Experts of a small language model: vocabulary 8192.
Below are experts of layer 3 (counted from 0) of a mixture-of-experts language model. Rows are named router (the router's row for the expert), up (a neuron's input weights, with its number) and show model dimensions 0-223. Each number is 128 + 32 x the weight over its row's rms, rounded and kept within 0 to 255. Numbers have three digits each.
After each expert's rows: "mostly gets" lists some tokens that are sent to it at least half of the time. This comes from a sample of Wikipedia text that the model never trained on.

# expert 4
router:108087137151140111082176078064097113176102139149090060105135120113142126061161117089074157143160131183104065137076170163112144111093137109181109123087149117157168102128079101153085156139112090148118092121064116118132164091072121122097108091174148110135114123141068155088126096146154147183155165080080148122112096144105144173119090069142134206124120110090112122132136164096117124122131123207166174151147134084137083106150167132152134104147107180098067063118157144099121091068080087129177139160088128144083133120128144188205136167106096145103084175132125124155106133151146128118173069074170136150130160129114156125154141092131148132103174138119130196107148184131186109127094
up0:111161142079171136123079133194077122146063184117139118152118179104154150119136119118136101113111093126142107125166140191132107098107109127128109170087194177176141140180061099115111165118108151152170119124074093108157073106120126123128102130125146127127151110082077088078150164123071173164177156148159137172099176097121102177104138139132093129096162119062152182102140107171066169109107175143109150088128113111125138123133110151090140117161154150151145182145119171125144173077089068156105104176143100151118094165118156113131115110131095174146184122068082149168085115146113166065095107141193128155122118134132046130123126180141092110083070124125169077068123136137163218130113
up1:155139131104136099144073094154156153114109144124105088131121109118168118142111137095135121181150157074104178050101115157097098109103106066154150206133127138165158116169133082145128150098165097138113089131063079087139132144126185111132104088063060105133085116176150098096100121070117117108081191116151100088137189103146125145117153171094086169161137070148198102121080110090129169137144068146162137158153103138114136151144080041077209136119093146126065138202143171107100182172123140096138147147121178167099134090128152144120094096134114122161151115120133120119118136137160156160129084077133146128104172146126167084112158192109058154109135102102121163112145111149100183158115
up2:132125106058117085169173099123170145096128121115118176156185082146126110077119176070128154142137081117155149178153154181125169073159153165140107129072083136100098065131145149088125169195161158139107158103107171165127120177021118104041120099097104117111116104095090118096112150193145056114174112141115134102140117133104121117193118147173115146091133068116104136125130213127114104099135108124052178156164121183152148075131128144143104117125115142137106113126109175161196147148057136138153098113152123135126086167074127135151130086174149163126125122097095094103152106152163184137123122156159172124139185117071087140134131141134104097136118098123136112166199132107096164145143
up3:067163130130164156097086135112169146095147164121120184162125104123146167162091172144089136144178167112141119076148143165163116173088115136132101116117106098112081142102107151082081201151106139151142167180103102073119091084150140156177143150134108136116144103099099149059143126160064113076162117147053117124183112153145156118118159170137179126138102078097155162105165102138136136146124104174092147218127104125104127128133121124083144130161165127126135110180119109128160143093179120066147157168176159185114152138111150107108163159058153107160112050101131160072137156154189120122157104132134217191154074084138056103125156130153190107106129160077101100136131134159128147116174
mostly gets: " Shi", " love", " Avenue", " Tha", " Daniel", " Wa"

# expert 3
router:037141144102149133127158151159147082153124138111097176093171084174173085133129130153164080187084071169137089171188132095079139119109095166168117104214101104159085107136165088148138109151140136126155154148170074150142149073153136129147152173129151120104127129122159140164120118148157158076066137090146081120124176089149134153076098078119120111113099119191087095191150112132158112141131154148113103165174108112107156132138121096101135169129110094167190164082126136117179144176109156157118093084131155064144127138141130138142157111083165129127094178136138151099146159111146150073112121151093161113092064151150129127175093131094127130212085184199138073049144138116145124136090
up0:082143135154131135105126155116147131148084090114108098158149135176117159115150134154088142146137149106176159170121135165172109148078189175107176114127090142104073083155190149112148060109117138112087139068138123140099143158144101099098210094101146102127055119079157178133136123159153148129137159085114102167113119097135085173151131115101135119116124137099131138129094073195154115144129137153106101122169108113103148130144173180162117165192138091154166138171160122111184113144202108113135137115135154079087181098144064126099120232139145109119135153144102127141086131117163115166078091061191145195157160204087172107088100106160116155114147121104103094153054164126102117082081
up1:113142123147105169158087123152118133076084151152167138123131124184134076124149147169123090166085185097157126148125129174144074129136098119155068166083184141127139190208142087149133159129174119117129142040167122088136105119125080071055142117143107140144172124109038095097137182185181113169160135182136128153127061104169079136144207112095139142157119150134156111168099169144109127095113146129160099131170145169130130155106101139064137147154104129102118145122124150068179148108130107182120162079115122125158094138124143144096080086110158104158154151121122139177201091121136155106158140104084123124168111145103139137078026094109107160179181135134110131081145140160119162126106
up2:057162139129125136136124146106056142144107133094151160144177126102122137138135128088112158110169162154129083106143178149067100188111133111186141147098125040163126133150129154133105074146128139107089098084099142068111084086118077127117086121079124140073084123129113145143102113103138144185131111141096145079159144132138114149049153119124154173149041115060140105154162119104176107107139081115162166148218150082130104106067174153120107109123086106102123073097099101183152091134131140147112143135118128140127092101124124159136127087131098101127114111162081174081181051071078185054116121114142130122158094063134149136163146105157106053139115105145132166121140139124071071146140
up3:181096184075093124153120163110149128150146168218136151121138148171091128139155124140135104119123126140136133173173093133095088160070137148137154119105140129103156162162092173146135094131111115141098137194154178141110135096123130109099147102118077108150135171131066106094182172116150139165142118109105149049113107092178088113076126109105139099112123092154159187077119104167101054066149165180141108094138141087126150142120016164123171125096116168120129119140130075142123168166144198149117141161125119152159109115137111106202137153147096168142136132118098116109129104124082154101143195177113146144108169157169127139173158255120131112129136136095150117189128072144143125167145
mostly gets: "-", ":", "=", "):", " –", " Em"

# expert 0
router:154138124091116158169088173123185148176127160131147108100137114137109077156120157242131107163138116100149106110090111166169092143111171109109123139187144109079127093116162115096166170118144137041122130118146190148161124132174115108153163073126117184101178184087102079161122083069167139101123136143077166158139171142140119095131077131124155196131147122181147191160170167111086165145126116156163199123138121095129156097137140134127104051134144143149118143120183130048160114126170127113111067118108112169096120125136134153135104151116110065111125085134124112134147126122207104136107135113080132155205128096132118136148122107158135076112081167105087176120103089114059091168172
up0:079169161169167143167165164124122173148126101165199174092182115104150184158142109161143077161149142119129074147159112111123097127131110116113156137077167172063090129127206155125163085126110124140180110136152137134169100127130062150099154141149139169162178129157103200122101114084157153134088080192081151154110114146102119211109116137145113186150133169085109122124146100141131133136076178122124045092104099087094173134105130097062079143124095079173111155175120070097189160149097125086130141123182075105128107192095147107143146115106124104137156170067155084086190139114143128112113111127096135154192159132088072109162112158121106093114113097125144139125120130121136165112148
up1:131067143103107122151083082149061101031128083148147170131172145159084144111110071125133139128075110147163167077116102138150135106121148159180099081095117127120147136128140136136188142120126135100079131126165120147178131147165098141124172169108147129113215095154092162083118098114157121069056068129123104158121114060099159133153111130148166124130196124185130130119130157095119095101086110079161148129131141181173128178151186131121176146083122151164140172170179097103152155070107129110175153125107077154114144153126085149112123169143078129170076168156141136136142149165132150123127117191145061083152187145127111198121149150114087101121172119139136163131136138126171197199139
up2:102087112152115104093127100146135094131118073168113086139122141150111093167075120110092196157168101097109078159164100210170161147174090143135128124109119145169152092104100137106129141110108102095126129127115083142151160149096155111132151083109172126166109141138155173118090142147069094096140153125157158129126078115118157160141135134098110035130125132166117101167065102127118184141170150123170131048113120094144102171098122159063073174141124131120091168095127156073088146120176028115149106137115102148103099114172134151205117139111063166144206161070190156120155158097143094075129201128140140104113114086162052155115154088114080121095143134136105168154142107102148116138126
up3:144142099130174163169039176114120119109188094127165133165100145167086094141121159077103166144108127107098159136114138119089123159166160147130118123150205204143137135107090116082192095190193106139120086154139170121112140130169103150164101151199141149121155134142186108135126101094105061093098104084071117101125162161101165130113076131126088099121136157196137127083116183085131147113080146096125155147143070166094109106102186106080136146155131188155099117153122131071130101127103080146129094126186179139082118104118144116178167171102138182175133067137131072135168135110148143097049073118153171135140146145096079168133130154125148128102120098115142144123184177112120128125160
mostly gets: ".", ").", ".\"", "\".", "!", "?"

# expert 14
router:189139156124122141102137126091145130069110139177137118188132159105116139130081148150129116094073190153156155115123104159134166126101158140185109094156157160102073156149117101143121096153128084153100208153179162098134108141110125108183185105101138089139135118131183108115227204108113103116149155121141153098102087123169086112178095167123214049153131139091161121135153139130181142146126121145128157114095157111118162132077115184090152089152123116177182154195151078148088173139131145109142156110106153147172146132090071138166196172126124148095152119127159081116120111122146099115124134154092155122106098172196117152131139152136123121116136134165157100198141053093064141099191
up3:160096169080108134130118144169065118096127132123150181120168143147101172093093137108120132173097149087121119080145156179154117095085180136100130179154053153077113114135087185094077096100118142126108131107139169107124162159126140117094111154113151143172076229112114204146130116188106182133140126148109100158179108108092133064084099124119122118106109086128140111161167123162144132096085080177089109098154125127141155155227115160067151081102092120114167088168132148100095139103170151107094109134112104157180144161151143123090146134143127171128083104174164097109120158164159138045145105141100126114207156166153175130098101115115136099141085062123181133151109183115104110092122
up4:135149150129102173125127187170083155102155153188097079174169131121116120185074143140149124141147108116146121133114084111141188180116130139128183155109157149071143101107085118161084107154110082107177119134106110116121106121083174119113106180135136058148115125109156157096125074117115185146096128095131066149115127178082069112116100033119133138205170076077129094143147120134104122107108154120073139108069125171133121187134085121104094105149164168148136126131116183146145057128136097096127143139107080213164142147087084154061111162117125129197105077151168123136095103120120094139148208113126139188147136128120103080178137062124107099128120109116153165142097087129107138087166
up5:134073128087160065112150106200169102129104117050139115070122101157162123075121120140124160115117129112138130176113215119087170124177149142126141062152124119166123092123104117128127090167086086185181186107090141141093165142174107099106156130119070099123120109099125117161152149153185112079161126077147122129149113117107126136146106141159098116086039104179141099147129154109137158152085155204135157115110074114099162149148076105104126130165082121201117116105116159114097159121151079086156042131102072149092135087139133152079171077220136160096130167156114074128125093109138145072174152152127142111111072079172131089102144101156125124160117109135116094094143130131163131127150
up6:124121103147121100147121089137135177109126094115115157121158138127107103083178151145114099078134116143159100075074149071154119170147145122165096123109122116141124075072122104092090051074138161151150186092187139147109167125126116198112114147149087114084189107085117155132160133138124130157064092117097100143096071137121074159077151062128144125124111174120069174143146138096085129216116213144199078150119116124156138114193100177145176164091169161145138108103081164087147109176147090093112122142100089094127117142116113149154146058146134173205114119137126090093121089132124129144146113190170150133135071117148131152134137120177152099089070106093153173085148170122152112149135
mostly gets: "7", "5", " Great", "6", "8", "4"

# expert 2
router:124141143093062132098193118136100163114137041088130131100144155146079118141116122131128167054153122120151185105149057127089095160122137137150120123099135169154083126111136161137176120193086123169156139182104101133116136130174117163113068152082118084160148095177115120164125123147164171132142061203137093135110149103136106114144053097132169141128106185181121111069146091182136171141129137146088164139142151191085115154107106107154049143096089185161071114111083054135161090138150114133160170146084147159161104156091099082135163107137191107143101135148149172110135111151090163157174118090135117147118097082129142136114132095152182129072099094172135125089172157089170122145131
up0:146178100051126140149153151058123120142176124142137121093168130143142159123080055129108132119072080137112142152103160138142086130111169112119122159097143114166150116093144150128154141117056128116126142151126140155145138093202100113159128093091080067130072061120153104130140151104140066100124111163133138172120208109072156162160055117083127092131155138159090108126143128144131180117129095132176087068073121076139189062131080134093127155095132151077130105135134113135086108107119140077097167106111143149103076166178154116158084164110181120148131180118140166112208093147065100095095148168175127117128139127118169132122104081124111179114120193144074119110136093161180151177102
up1:130124108162102139209099103172163145121093141161117129170092131107122133093167079133146173082127147146096159165143123129162066130133158120108165155195163115149135079192159135168124150107153150121144180101133152119170149087060132134126102086133095112185085112154106141113135080099130115050131099127123164068174122123158122166077165118118145159215107158166194101121133095150154149150181118116134103110153155162138191107135073147131113142087119148148140148084143088149153150083086151109071082122088138114132092094106147141079072074145158119143148127049128086122173152115131150066158174056100108112153091181110123106186125132205158109154117102090168144154139127105149147064110
up2:161120166133113098130066150091072189108090135101090120117064102105144091136125147061142144100090086165134145110060146161139147168149160152116107113076051136114120109175121104127152116105136109135137118156099116158128144118121104053158125130095128120144136160101121116110075144125116113119112192165079092143140071097096098178106141099117131131170170165136096151088103139103131152093131119120124151149143116095132121108127111167213094174144167103150099114153094130132130074119172095096093199153161106123169195102118194152123099170146156174190061166128088116102178099183167120087136072069164091162134147067147142174162170119162159117127138174135060148182168153118191144102148
up3:133109150185151144099150158179091117130147115072059191133102109128123128091115111147135109122142085120182102159168056140158125156144159100131136092129180133154146120086109137136175128133092110114170142098191165114136128139085135102143128141124116125116125164150093120186184167169172128121170152146128115146153160178097087095170066091103174052131067076171127203175127099113041118124112125147148144142112099130127115140153072063150121110130167208120134134152097146168144062188155169122132169116158133075111144125135120134129112158146176103188146099148117158079179101162183158122166154090163066121134137109125163120110089083162170145192091157071154086092128140115139133097090
mostly gets: " General", " Art", " Species", " art", " general", "ism"

# expert 5
router:076111123106152126101119175184144154158137116084141160148153129133112143155152074127134090089192142069209173155170124117146159121163137089150105128139124119131099127092119129105123107104073124087117119067129113101067118126146107121143101099059105117118067150173145107129155111152086088082137174113100177168140119142119171065142161157110130042092103096125132163163143159150124107134129118137141083125158086118129093127150171178119217124114157104077147178159093044168067192108182191132113085130158108146141117135121141116110109180125147178151119125106134120089109133139127097160124162078144133126205077182117088119148133129143156153094126133061171086160081128207071099121157
up0:130092141123102150140127118138114153093068155116111154134056117100136174140129110198132143149124159149119158156175144128155119143144141110068089128139109170118151144118084076110125107167149095141102130178152102159067093171141133106193123161089085150165149126081119111214065094115121103131047131123159145135151083105087140104119187113140099142209118094071170171123149090141084162097156116113121103147121137110145143163098118110176169091129158153157124135109146099139034135158125173151149071092132120157118198125114140201118135144130089154104103063178139192080112115081127135109153148134079176105159090147124070066201094153159185137076124130128115141122135130135168081108168
up1:087135127146168070162091147083095087144112124134124121101153083164177099103116135095113109117114102147043111146130100142118135125176117165210135087142157128164135077165193149112110146105106176124140098124113085070130141113103112146104110092085109091157131139154080137214119160121155115164113110118158099167121070135090129133155078119147166121137104169099162097131168183202160091079114133076062120126074150131143105125164149163169093142074142107087147149147088151156124102107065093080116047127165120183128118157115135127109142189156135103121128100108149068145144100172077120113149147163099122061162175127152140092134101159049188094165121123123143065149155074146150121170140
up2:152103123178091135105113133108116085113134152124135134193149046070120068094167105088120137147107158132166137172126159108121121220159073094121084099136143126125120096104127111125070109127163132124118116136160138109222105086156136069131097121112168164098157118097134044080181134062125085078126134109114126098120119177216156149097085111109069149097148108120132070107135162130126165147138131156113125118103149102134127075104174106145104153132166133119141111156061160118120142111116140121176168108156105140105119118089139134150181104117069136149138133085159125139110103118046114173140181106119177087118139082127159132146040102140105139107126119069124156104170164022173156142121
up3:094112113136140063125119108174122153127110169095133121177090133099118133089110150102115139154123176200119138083107107080153089102214132140124076070116118140130180165111118105129147138099143113195158157132131078095078112106138074054140077135138146066149097139146092154166159132139101154121126160151092110101111145136138158070103143107135159063138128082137131056126093160129158117135131168163162101134128115070177196089157116100156136138142074139124191121168073149106087130114103154096157103110180124141145149089120116117143142143191146155138144116143158115146127136149103107140159108185135123135132134158163076084222096123158185143108107070102180049042071132177081135120136
mostly gets: " there", " There", " Khan", " Syria", " Son", " China"

# expert 12
router:183095141126127127156062147099087085180111096172118100114142121107140136128156162109080128164099113112088078176109128112094163090097092122100156124100152138108161121139144153129124166080151117142094112085121104091149147127074105138103144133155190157118149171110090168110087137110049134135065123099121101144120122159180097194158159145130145185153178167073124089098106078125114155105120097107135106142099129162221104093062133115130067116125127149093086110156175150096053152062187119130133140124114150104118126100156166191114151103136065113102168068116089086188158108093138124117105084135087098111108221127110120155119123180069128096138150171136125189153137129122146186158093
up0:119117147153156117184112139105113110167100173125067134098135116177095080121074125155088126152137116142146073107146082106136087161037147131092135147171168192123064119131087110101201138091092139088142122118132071115180149114137118149163095140177188175104116151135120131142172116151058141040140096167120079080157099091134165100133088101077162069124165120105134130114114109128179129125124173089128157114126126086150123112148138126169116104121138111132119137126163070132105161159168128112126120113082149153121116116134104136146119177102043101172114091098099114137154141061173190141118146169129130086116071151153084188146105106050142103118111151150195109100147098113076152191070
up1:119106091132153120063103115105130065162127180111126110199132135118121123100035133155156132170100118161143159126128135183160101124124137173142161129113123175084059079174163062118118099042187079093110213163207125122150175134107117105124107139131165135153158128113157142155199182096106101121122136206138123114084073080135131126167142122122099119134133111102115158116102158119099118136134084126155154145043127138091136094130119132122112149098167124097105109123177163140090151131112112123160145133190145123094130141096081175133080202172128117173155149173115100126160140154126099107151200184133106129145150143131127125183144167165082175205130117111109144104173137077160146150099
up2:177142117061119096096155144175148122195082129123126092097132147178134156141163144126087130097117083140158164115148185086113063117141146171153105148151180102131122084244127121140140075107104127081151115129170156154098093099169130136141108130139115130153127151142124169130101132142095129168108111074161141139159162140103103123185152180111118163184203099098088158150160111128106142146131088126134120102151154098187082092112107128161206115098135152102149086121202163144133115117113179175073062114180168125108168115145167117119154155126125181140104172160104155107167132210120112063158121085075122058101167153157111131139122108098145161148078150139093152134171103114136129192177
up3:082151122098153101108120145101114109164119091160126104129120130125104125102087186164089111126147137099178147143167155118088149131139082066152157047139072150170129168105166104084135120206167194087133186214142127141118079104092133051118161154153122169094162111133182105130157149111095099086120097111128083119135132121081141095111132120119098045168105116123116103186103134102142170107158111151086070103120132126170125078045086181106121127166128063113154131118094167118135116156126138158121173127154106136083131071134161153117151089096131103132122062125125102171152107096096098141086082162196098176134056155139113103116143062144137124130152170083146084128104179098167122139113
mostly gets: " Jones", " Brown", "ald", "chester", "chen", "ington"

# expert 10
router:165119098111147150121144097171179169137107167117108119111123115105125123149100137187119152139204072091111134163158085154145100104164059196093137110146125118151071124143073097148130129174122124206067080169081149190095106140181122080133165133118118149133096133101096131169158119096074100092141120162176161145128128175116155195096109123087110119122169125134133158084193206128142154173120116159127135166182090131114122155105065104217122095148090178140082179145036164135134091151098054110119177138190115123150150151154071107160148068158147165139139139141092149143110079130116110138101157129120145176131106113131073111113131136135091088135126124125094171139142122126080162128133
up3:160095139151121126147129096172100105133160108128116148191094068087153134168140073163122090079078190133127138134113065132103112111133060143119083143124199018172093109117150104071144087156124133112139111159123146163140092079116062134121144106152089143162138122111161101138137152157102173120189025127161130119103125095122110131092111068117099154197071145141141169131171162108120136159192128119116141143153150107101097106128199127137137127068115150142139112137109075181115123066145134148198174107121091148119109080123051135145135143145138147124125111128161174079092126099120080147120146122164061147133118132111133137080121158118164093163126088137135195132113192140133127094202
up4:138083128119112148157176144140100137140078113099128094096100091160173167092122128169095087198102121107128126184097149160097092142153155163158181077157104147183165124122145167107115113136107124100185175135111106084014071119136101102138145075180160178139133103153092146084112126103175162130113134133193109097155079123116204164154166160108142103125171150150158159162103106161155077137125141120162167145137089147115104112171157143165183143181181149111122147130090190155130102121081162142137118141169114159179149129136156122152197172120147126123154180161144145062155119100116091131053136063145113112162123122122139149094088087092068123121138089112078138103184107176089097105124
up5:111096113094135175137190161060131138125193177123071119112098101153142127043131103119056105151119097138120167128168085166122137125128195090122157148135101096164138156151088108052086090102153111114125160178137131151128111138071124098121111153138145077140153115119093103219108150081090119168123132118182101122113125112136115117144146146184142064050116085108161156144156136136092187102182120112107114123064073124148140102151085092110132155158121119117127179081139151118084087142146175103061109060136082174146170089117160126147161083107158148085129095098114161091166164088085093136071149144103123145123154130092124119196125142139141058129129103113105079106147104190131144137155
up6:157168142114073111147186145089150160039098108080153151119164189110144119113126143132152114136103107169115103144099145116118164123069161109148146126139115157164114137107119055132190090104074140077129152097121092094139136150154105085103139161072124140118146106082110177167128131150099141131179104167140110170165102156100183063062087176130198173161118128123131094116078086093144087124142116146125149161075168103117118131049085136142102155185137157103110147082137125180078156150098141162100109126086071158146157132078142073106108124163157122152130060112124108138136136101157162107126183129149126096083186071105142196152128122161113094152116123076178177070116110086118180150157
mostly gets: ")", "),", " wrote", "\")", " University", "\""

# expert 1
router:097139115167169133081168139192159110117148099119171105106096197125112165118157143162171166149118094131109137038171124173095106145159157095155146098213151136126160118128147100084078140090137145216069093064139111139134105172086123171093129120191122160127106141154122159157128077173144136100113173113191119057148052130130156110107210135134093162089110119120102158103145143165102115143114137101093141080154140117153121137145126134160121138128158175122138093161154083171123091078121132157098068155137105098077097133158149114122100102108121121142134157107078153085136128112122086110084113122099120114046162177095097165095104157067120088167198140145190149154150128091097132117088
up3:114103178094179167157116095153139137181116078072122121125198143094108121177162132015102117108093141082131131078156069141107130109121135155124138179162099129104142133163152105150130162111165111103155182099093121120149100229101116169111136098130108131184149139111107103046177151180098141137167178085083149090083119161134157104219081154134119080119134117083085102124110147106110121113151122063132095103170151094169145175141186074123147159136135123140166173096093111107106163123088130112088167144085086144113080095133090149111118074118141150124108130115127143169103087115115136142092104169094170142111112235143060151112108121098098122148144129135127111114124117135138073137101
up4:107195182118131153076179136155085123188116169139160155123113141090149146114168113148139128174182123172078117116152116153134090176142126083126099155114131083157144139146144077164142130085135143139181090134078075179147110114123181155111136126100070097158133110066101192186111096089108076137132136133154062108150090149120155078121124140075087116154172111056134166125157145164113160074102126113121126156133184093182119175117099142119122086185118193130202184111062090081079138133119124109115144180138099102146100081120094117087142096125096132148129112125095120163124167131123141127058170133139190155113100141155069125117102082110153094096120094154083183170145142108169075128156
up5:113129127159134067124100136097085136044151074172120064095089109086145124096218117115121160138112070139185126164114146119128098122153122139109126137091118059115150080122146115125096157139110106114102104138117095128164136102134140151194071072167112196122154139094060157083127172133034152131120124118117120131153112060137146134139137140108145132156097076129128095090138081117149161151126139061103141101130106139192132170148149057137109102136123142148133053159156143196184098179137120094148165146122075138100153150037086124156152122118091092118146127178121121079162085133150115113121116086112172134087179146154123128139112128103182100186169151117076149089153057110119142141115
up6:146104073147171137142164104129128102191126157132109127186122089098155124139162143082167122175124136221079125103124120135134148167093067116113135179137138094116143083102128072063061144173184177121135110156154086123118113093080152184075117142112160099144085156074122159176150168101126158086104128197129129134157070081148131151093148090152160143110173161161103086116083133102097132074159146156123104160126139088144159177133137095127107105148144134110171109107121156134105137146071130183088130147166052134052144090106132108128105063095108073109076102055100135105072089120157132143136115131138140122058108130122115122168089098173105094087136143104102180122179168096124152152149
mostly gets: "r", "c", " Jr", " II", " Ret", " c"

# expert 8
router:129134143186134084152060097084089114073130180163082172154146137077129142148080130084127107085119192173198171090086169134180156133134135095173138147073073141166111132132153124149167088121142093085126124156126124092107141088100158128148136150152104137135102114087185129023135183110110112107147139156133171097143116064086133157146117146142131071129143071116121108147084114103189131105185140103149061152127129160108091151137156139070144120117152119114157103128102114178141153110093097127109149108114176131159117129106103131189138208138173134147095179123139151114133164115102159179123100151188154095191096158121153061134159094182109115056090110166063120116145157139115089118151
up0:149175158087140075174193162162096141114161155150167117102124106144103161165097131053129160076094174111119116064113133133136107148194140088177161180099143148109135118151126125118110131124138064088123170124138125134107099136132086133113184123166177151104177123094135166148151096122126078132096117143118139123086156168151123198131093067103083121101122179115148146155116090154151090169112159103100092167155182133116112140153159128118148107131148144173117159101125092207183080136159107092119079150108161125173080056085120131152140159051164101159114122138085127112168174179169154114145106110169139133161166172123112012101109111186130095091095172110060127107098128131102146144109
up1:170093125110064069110058084097137138146146130158132129122139171118179138115136105148165143144109052150093143134068102193203134124146092113116069175045094134108139092105164186124112189105157160092140103129069130118102140163116126100101140114152113070148150124117114132087143142194141139152157128149101111105139105063165099120095130131169174085102145074184164168096178145126150186045136098141109154148105078194126136165091129132145075177086152132140109146116162099193145140125151151133072134090060163097144134121204154123177128103140120097107126146092089161146216158180108153150124129166179159105126118111118144095128149171150106132122104111164166140146124119119132143148123
up2:131078114116093142117126125098125158118104172164115087132183077142170156143120136076152115099137171140157142140132111175066159149130102145145183121186095118106140161134160151115123207082116168128184165086064182073109123175186027126165149135134124158112157098124097098122152104108122157128123202109101123070145113190133090138089114124145109178131199167172089130109132155165156152068188153108116161112124138134102133152121158090121120058128129179117146077158253142108119103112102145162129075129155109137093120141135136125119132145205131132084112104154136136159190165123135159114161145145107106121151119103133107128133176106140053134126134088144138161093148147038131144096123
up3:094120116125137130142110149107144129068154119155182114133105180115161151097083183118148092149095121142149153163124121167104244096122114118140179192168105134095124068154141131140107117140148138098142123163158130078126080075130098137150137109182166128113148128110120133103154149095050151097124138175072127120224084083161180110153133110168147138150090118116134071076127118102113090052123126113136109099128160122162095147147133079096159159116082130098137092150212146219101129113078180108168098079163137121144074123141160148129132129114133130122097118154150119150149141143108151115118117176162128081131159089088115135150144170137198167078098066130131093143135120062196061166142
mostly gets: " \"", " “", " UTC", " much", " you", "Billboard"

# expert 11
router:110152111041098138086138130127163110176130131148200141101123144154146102206124152097109189141172160069087009113135122149130088120143116108107096155160140068106137153165129073128182183145131152124125118145119120138154089144090116106108129115077124172156160096073123112116123116148148138136161117184056102156127182143116095120156079170134081154185093081179106143102111066108120093104134131134135100094145096090089167164183101140079145096158081102137098128136123169111142115135157114069099097138108135112119122132117082109138141117132127131174122154129080135140148134201059103040107145102122131177148151142154158136105072192065127125124140131118070101084120116164129131138052
up3:129072082125101128071130106149091058154121104169180152080130153103112129124048142108131047160114083112116114118153089147162157078100146118181180146133113167140106118162080134188069142117115149092173119200128144124127105105176127123097129092111152100092112173112037107085158202106159105123134156094105202077101131088146122167161074162146096098183111127135138142140131109157161094092135122131046125068164134128104100064178118125153088129123117088134152131101162135156093158107172090093151136139127122118105118131080122131156130136115091103090125082128103161102148082056122135089148088143133153124059112087154108120127139200104104137122125153097163174103179170111140166154098
up4:137117122156153119189125124090074141153154167172101132125135171153137137101131147135149107063175130124106125157070109133161134205163039071108081115141166149080112123129150118127111184109137175167131109129063137052115104072148135145144157100087058088144103129127130143143177122161153162191133152124137120120159179140148165115091108132111119133149110096157086151159141143136099133123119109120143145117113114122119104133116145079148112151200109179195074145155113089110237111188141161108094123099089113138080151112136122137158142155138128186104071100147153056093127116104107087068170097035093081136087132126098102164138102152051150065131131161144131138117163112127117169150090
up5:140108116160076164141067141136091132102116071121159159117116120174150129136066166102116197119102107163200158158119102144128092119076155103120146133105109150153141114118143126195125155082172153135123101059142153160065118157143146095170191188122144099105193125059120157121060161110140190111070169159075105121143105058117115097144133162139135180114113156110083123162101083107077107166100135182120178120129110149084110180115158126123105149197170104163105125140135138158108150122137073089119147204091110148132080114110084107197145153138140138106151066111157102128130147135128168158082127097125148126157156228145112097127121158191125142091161104114135119157093134113062138116113
up6:205147117078118196100115120053110144127098094073146122140123137145124119165155163180153117093119117182148124146122153174155109118073114196120123115142127129094155128068132116140150102051117153074116151092152137182155106167184115147126098139127091117117132208106166134101206169065165104094110109143133143106111126135120128164172125132126071133122078182130101119078156184109124150163106131120110082121127115138191170119172146116157074135205126101146165139120091144120127063154179122172088182150089089104091163116120173165123191143152117167146133110072144135092154107119144162088122123115154081106112107155100086103108049109132180147071126172110154098112170092175104131155170
mostly gets: " by", " into", " when", " as", " but", " and"

# expert 15
router:153163124155166137169166094125111121112087187074092089132114071117162145135101106154092209126166091173130177171070143154151121120101178170094178097081096066083081095164081125112097131076131155105119197170162079106154125173139149116133084139070078107124111111166133120128123146181124169173184142126172077104149203151146148080097160166111146141115097143123140165104132097072140138135113107140121060079160131116093092118162109114118122158138132102156191113098151185135168179186083139107169067113137099107168096159081155133095074122123119172099140117126144154136090130127144160173110167067143094077145159168136082137143152153136111115119126109161172138144100109108104119178172
up0:097154154086179098179173068122139108146175183137129113171142116107190160131117090115144139165162125121112131102153140109146102127084092127155135216191070111143115119158142120140082071113120111116099151098094124114115129070124106142098072131171100076134081131083170185067119145177082106095117162186152127179210149101109111166145104085151100121130137173088154135156124092181129072181162109070110116082209114147114167120126105111122080117139130139168173139071151132151098152179138146113112131156127125050137121104100117117137125115122095120113093151182125111108162110131119135080178090165121163119124111154136142172173096105173121121207164169158104079162174127131161163087172
up1:191151131084098170116178052161124170110094112169142129068075184142143185145156112154152094083096141110162129133105118108106121126128140160151138185145101110110069144149067173081188103086157103039103111105146093191161066180148130080126127120168206068137098128074148079090180114096135110117160120085143079120168132143121080163127134143175037098164096084131100117116113081076130094128099126179168129115156114154087112142114115108117115101165122138149143164128155132115190129077183117154107145126135102092090133115152156101098171174117135142139171088124085108135168086141143165152158144116103192145190136162135096123170140110121163127121100132141100166150136114119076146138151
up2:101095107136097138123144124150137132106117076088155133105136153147106110108120146078159124129158121215127143129110115093119145097158102144081174136153127170149100127132129124136138171097122217090121149073157109150140122175153195102129076078164128126160108142107088118097126202183072111137085108146142144123052118146129086096170104192127146095123143145132140065073139086120121211142063128112112109047112111131156131137202133087092087111121129099162196159086171096176166169144219126072101145114138177087107108155176138203133117134133116166125148120114109154113140168158142142115113089156154158110138172158145076115181154092129107141106157097115115160142156060097080162163148
up3:126143122128139138142089124158154126131175180158083150137111166108126100128083155130140114130114105135151173140081082092063090046174118132158174106100127143117057139138146120130110132122167146114145109160121176125106095188106174099196100140088103183162190157081129114093138137120107059157152143143109113114191097085088172096112136144081064102134064131127111126172061108093111169074162087155160142185112171100185051128136158110153112128136111098067137112140173095121148137144116139132165139136145150185076151177125142102185182119120127102176126092149083155102163094155113102098107104153147092159114159193109117106131130143179198132080079111124157098085150180081145161125123
mostly gets: " |", ";", ");", "½", " Steve", " Ja"